{"n_layer": 14, "d_model": 192, "activation": "gelu", "norm": "rmsnorm", "qk_norm": false, "init_std_o": 0.0156, "lr_head": 0.00844, "warmup_steps": 200, "dataset": "wikipedia_en"}
Below are experts of layer 6 (counted from 0) of a mixture-of-experts language model. Rows are named up (a neuron's input weights, with its number) and show model dimensions 144-191. Each number is 128 + 24 x the weight over its row's rms, rounded and kept within 0 to 255. Numbers have three digits each.
Before each expert's rows: a language model's description of what the expert responds to; "gets" lists some tokens that make up at least twice as much of what it gets as of all text. This comes from a sample of Wikipedia text that the model never trained on. Tokens count by the router's weight.

# expert 6
Description: Main verbs and their -ed/-ing endings in narrative prose, often after to or was, such as made, served, retained, prevent.
gets: "ed", "ing", "d", "ated", " made", " used"
up0:127141132101103121119167147137070135092109135119118108137132129089118073132101135133125115125078135137103123144128128121129086124121128106162100
up1:104133105095102116147148144121109156131132155128092119128107099157178147110152162161158153127100131151098139130106114129120151137099152064143124

# expert 8
Description: First digits of years after a space (1979, 2021) and short early fragments inside words, such as en-ca-sed, Ro-ta-x, operation-al.
gets: "1", "2", "a", "al", "f", "ta"
up0:139066079130137128124143114148154154144099116129113119109141140175134213134114148161100119159167078125117130158182125155144155129115143099169076
up1:184130145100125113126135114141155128088104150155117127184118171109143132106118153164101125108093109125115117155128100117156137117137151108144142

# expert 15
Description: Conjunctions, pronouns and auxiliaries opening a new clause after a comma or date (and, which, they, has), and unit symbols like °, km, %.
gets: ")", " and", ",", " he", "%", " He"
up0:118160143127127149147126117127129106127139153087135094111126090121119152146140114086113093146128132155146162104132136160135139148105151090159122
up1:125162098063078099107128113120147130126132122155072119088126109121136117142144140126119120090110079120160124148126130137151158148121156089116154

# expert 25
Description: Lowercase word-starts and prefixes after articles, such as pro-ve, pre-vailed, re, de, con, ex, plus opening quote marks.
gets: " \"", " re", " de", " con", " over", " co"
up0:139098129125160141139157147147142130115161152132109137109152128150134120142116114129129164176125083113115124131147117115136125060118091104165123
up1:115125158157110143109115132116136121153119145138136125157119103094053148108150136096121126119115111137148118129106124101153097124073112143111171

# expert 7
Description: Line-initial list dashes, middle digits of years (19-9-2, 20-0-5), and syllables like ri, ra, lo inside words such as writer.
gets: "-", "1", "0", "2", "9", "ri"
up0:129132177058159131155115115122120179139139164127127125116126134131141135171081122128053173143154176115147095112112119111128143120106119121158167
up1:124154098114101072150093142070110077116118147135085123120115129148102107147119163182189148147125137130133099141167131151120148120125097128135138

# expert 18
Description: Periods, commas and colons closing sentences or clauses, decimal points within numbers, heading markers ===, and verbs like called, named.
gets: ".", ",", ":", ").", "===", ")"
up0:148173124115116096167110145154099126135127144154137104113129136135114123123188163124175110128128111134110130145107139137134131157143150124100100
up1:169122154163120130106122127100110094109130142119143120127115150086128084132145128131167078111081123101119107159127130154104124138129114114126152

# expert 13
Description: Hyphens, en dashes in ranges, apostrophes, slashes, and adjective endings -ic, -tic, -istic, such as commander-in-chief, allergic, 1970–1971.
gets: "-", "'", "–", "ic", "tic", "/"
up0:123150110095166106152141113146123114080134138133145168106104124118151137088127203104141124114144132122137092122172139158143132158139107157101176
up1:113112135139124097108167136137099136123116119101134086130160125092115125136131143108128117114155111171141157149194113092112153130137134077104124

# expert 22
Description: First letter or cluster of a word split into pieces, often names or rare words, such as r-hetoric, h-inged, D-avis, M-iyazawa.
gets: "t", "d", "n", "r", "h", "e"
up0:094090111152148103136074116151176151130133118116145119092118181102114146137131147129178133119116114140158130120139130089125132129152148079107139
up1:103126137096154154114068109134135123096111139148098100116096123164136133152120150106148105126108125139121144146113161103099115110108124128108113

# expert 2
Description: Opening parentheses and math or table symbols like ( / $ + = ^{, often before numbers, "born", native-script names or unit conversions.
gets: " (", "/", "(", " =", " \"", "---|---|---|---|"
up0:116161124147133149149099125119144138123129127142146205079100143107135146116102119146120135148137149141140132161147133154125130131136150151100137
up1:130097131139119085157115165161123105117143117129116180106141140167114111115138124068120124158146123120121162116117133125128093085142130132148149

# expert 1
Description: Adverb endings and words after is/was/has, such as -ly in routinely, not, also, been, known, more, still, well.
gets: "ly", " not", " also", " be", " more", "ne"
up0:191138152117140141149131104102127111147152066141140108105118073157143126164151129106135086135146146132123095138132120106132102120161145120116117
up1:119115104106112143121137149129137070164112114101125113120131126146129130153114129151131139129098137147117121111086135119130136096099160069122139

# expert 16
Description: Mid-word syllables like com, um, le, ium in names and words (Telecom, Alumna, Sioux), plus leading 1 and line breaks.
gets: "1", "um", "le", "e", "com", "op"
up0:104140148145129164090134115142127121092121121143118092166136076145125101123121151139073116116100138121115094126119162148148119145140148124169120
up1:142093119132134144103096126116123130093147153113111121195146100150118111101136121111104175199171153094188136161106153131121123135178135086143112

# expert 14
Description: Bare spaces before numbers in table cells, the invisible coordinate mark, romanized accented letters (dào), and plain words like of, School, daughter.
gets: " ", ")", "\"", " of", "_", " to"
up0:131117109170093138138143154116131153138100153119100157073202105155136181115122118152125148146108140087130121146102116130085145146110134092113107
up1:125130137151121153110139129164171132129120123098157129119154158171112073111084128100115135149130124134106090147190102126119144163136145121116155

# expert 4
Description: Final digits of years and numbers, mostly in tables and date ranges, such as 188-6 in 1886–1892, 192-4, 17.5.
gets: "0", "7", "8", "6", "4", "5"
up0:181104097111153116097108172121110132107116122096125127088106163091147126116125130132106131120109150150112132149109128149119120127109095100126143
up1:136112125081086091101103155098123129104096102121115125140115123122129146127145168167099141109146139112072122126126131123143149144123116147143139

# expert 24
Description: Lone space tokens before numbers, table cells or words, as in Citations: 500, in 2010, and word starts like p, c, gr.
gets: " ", " p", " f", " c", " gr", " b"
up0:136102132124116174089115122093131121116085118106122161138101100168130167141132168124143179127132164129152154133115155105121065115130112137118179
up1:142102147114137095133139159156115132149073118149122124095132146127106142206087087148105134130174116066167143121099129145117137151141140132126145

# expert 30
Description: Single digit tokens within numbers of all kinds, such as scores, dates, measurements, coordinates and percentages, like 9–1, 2.5, 19 August.
gets: "1", "2", "3", "0", "5", "4"
up0:115122107082095157143135147097096105135084111149137115099142102099122144140138124114128139087148152148101113117122122083146131125118131101138150
up1:100115142114140057105116144127134121127150155122136129149139155127162174111122120147123106132103137099133110115133145149161112099130204149169134

# expert 21
Description: Articles, prepositions and auxiliaries in running prose, such as the, of, in, into, were, being, especially after verbs like retiring.
gets: " the", " of", " in", " a", " to", " was"
up0:104141140133081110106130131103157154137113130131152138117110129130144145205138161121098172143105136156133138145122120138109132103127103116137133
up1:146128183118146116107125112106128136126116124126107076095131132129135143108138133124126118082135149088124116090113123099145133111113133127131150

# expert 27
Description: Newline tokens after sentences or list items, pipes opening table rows, and == heading markers before sections like Career, Education.
gets: "\n", ".", "|", "==", "===", " =="
up0:136114138082140087135123137140119121142126128141127073114151135163109140153135164114179131118127106131133130115126109126150162145168149157121120
up1:096147130110144125086113139118149135141132140121150127148157142085128116105117162128139146100135128144123127122136098157099152109108074138187140

# expert 9
Description: Inner digits of years and dates like the 9 in 1990, word pieces inside foreign surnames or titles, and institution nouns like Award, Council.
gets: "9", "0", "er", "\"", "8", "ur"
up0:131136143106148100138085115092139175122158148157116107190113141121181108170118130172147168160138143115168118160141088148139112141124131086103125
up1:123134148117141146096141098123113101151100122122142136103138076138165121119148116140132169113144132154155106172158101144111113133148142159114091

# expert 0
Description: Pipe separators between cells inside Wikipedia tables of results, votes and statistics, plus semicolons and prepositions like against, for, at.
gets: " |", ";", ");", " for", "|", " /"
up0:158133170098126131122125104120129106148122137086144138125113120109108105157121121150112142139125174147129131070151076108151107155075116114115139
up1:147126152083101136169150138116121146129103135128132109148114122131139113104143151131127107115129145139142141130098117062117119159111144106150100

# expert 12
Description: Word-final s and similar endings marking plurals, possessives or Latin names, such as s, es, ies, us, is, plus They.
gets: "s", "es", "S", "is", "us", "ers"
up0:120109108110146108184119122143106129130114100094133117114123147144109067164139178111198116134106137171105134129128135130126078168127110062183120
up1:130129136127134120167168117147095102170109118087059144155090189086096101111106167139149130097089154112100144100098128144117128116139111091112076

# expert 26
Description: Pieces like th, st, nd, rd in ordinals (19th), the, first, last, and word beginnings such as J-on, N-ever, E-ver.
gets: "th", "st", "y", " the", "The", "on"
up0:109090121133162140119079088139169110119100053056131151133129127114138126161131113141145110140077128133099093120123118118115148064134126135137126
up1:128140125158150089135133154148133111154079137089156157138122129159146158106106144159132152072117101154130184109146139115118123128094143130115161

# expert 19
Description: Sentence- or clause-opening words after periods or commas, such as During, Where, after, when, while, the, In.
gets: " The", " the", " In", ",", "In", " that"
up0:135127189105139117108134132102151103140114129125116118087108107136108120114190146107083142151145116133176116084101125137159142140133151096099113
up1:130137098138153111143176162154159102092129081143126117139142096179092148124165158109131111155089075137122116093123123178108119121110103105122086

# expert 11
Description: Inner syllable pieces right after a capital or first letters, such as F-re-udianism, Sp-ir-ou, D-ir-ect, plus some digits in years.
gets: "re", "in", "ar", "ir", "9", "le"
up0:154083128128132153171117099165100154173113114133089141117149133143143124137129142194107145157125129122180109114141105101161128132101126104102101
up1:121128088087148175138126151087119126116138177129088103103123060173122126109141119124130156130129123123172130162158130150132102124087119075155142

# expert 29
Description: Commas, colons, pipes, of and the joining parts of names and places, such as the comma in New York City, New York.
gets: ",", " |", " of", " and", ":", " in"
up0:119139127131097133122128135114119119121125125063120143143121087177127100115095133137138145181114151118102151126140143128110089124168106101154161
up1:126139134131143139085124119061087105124128135116142100118118138078147126123128155150117109111145143101120142136115152116090131088119118085121072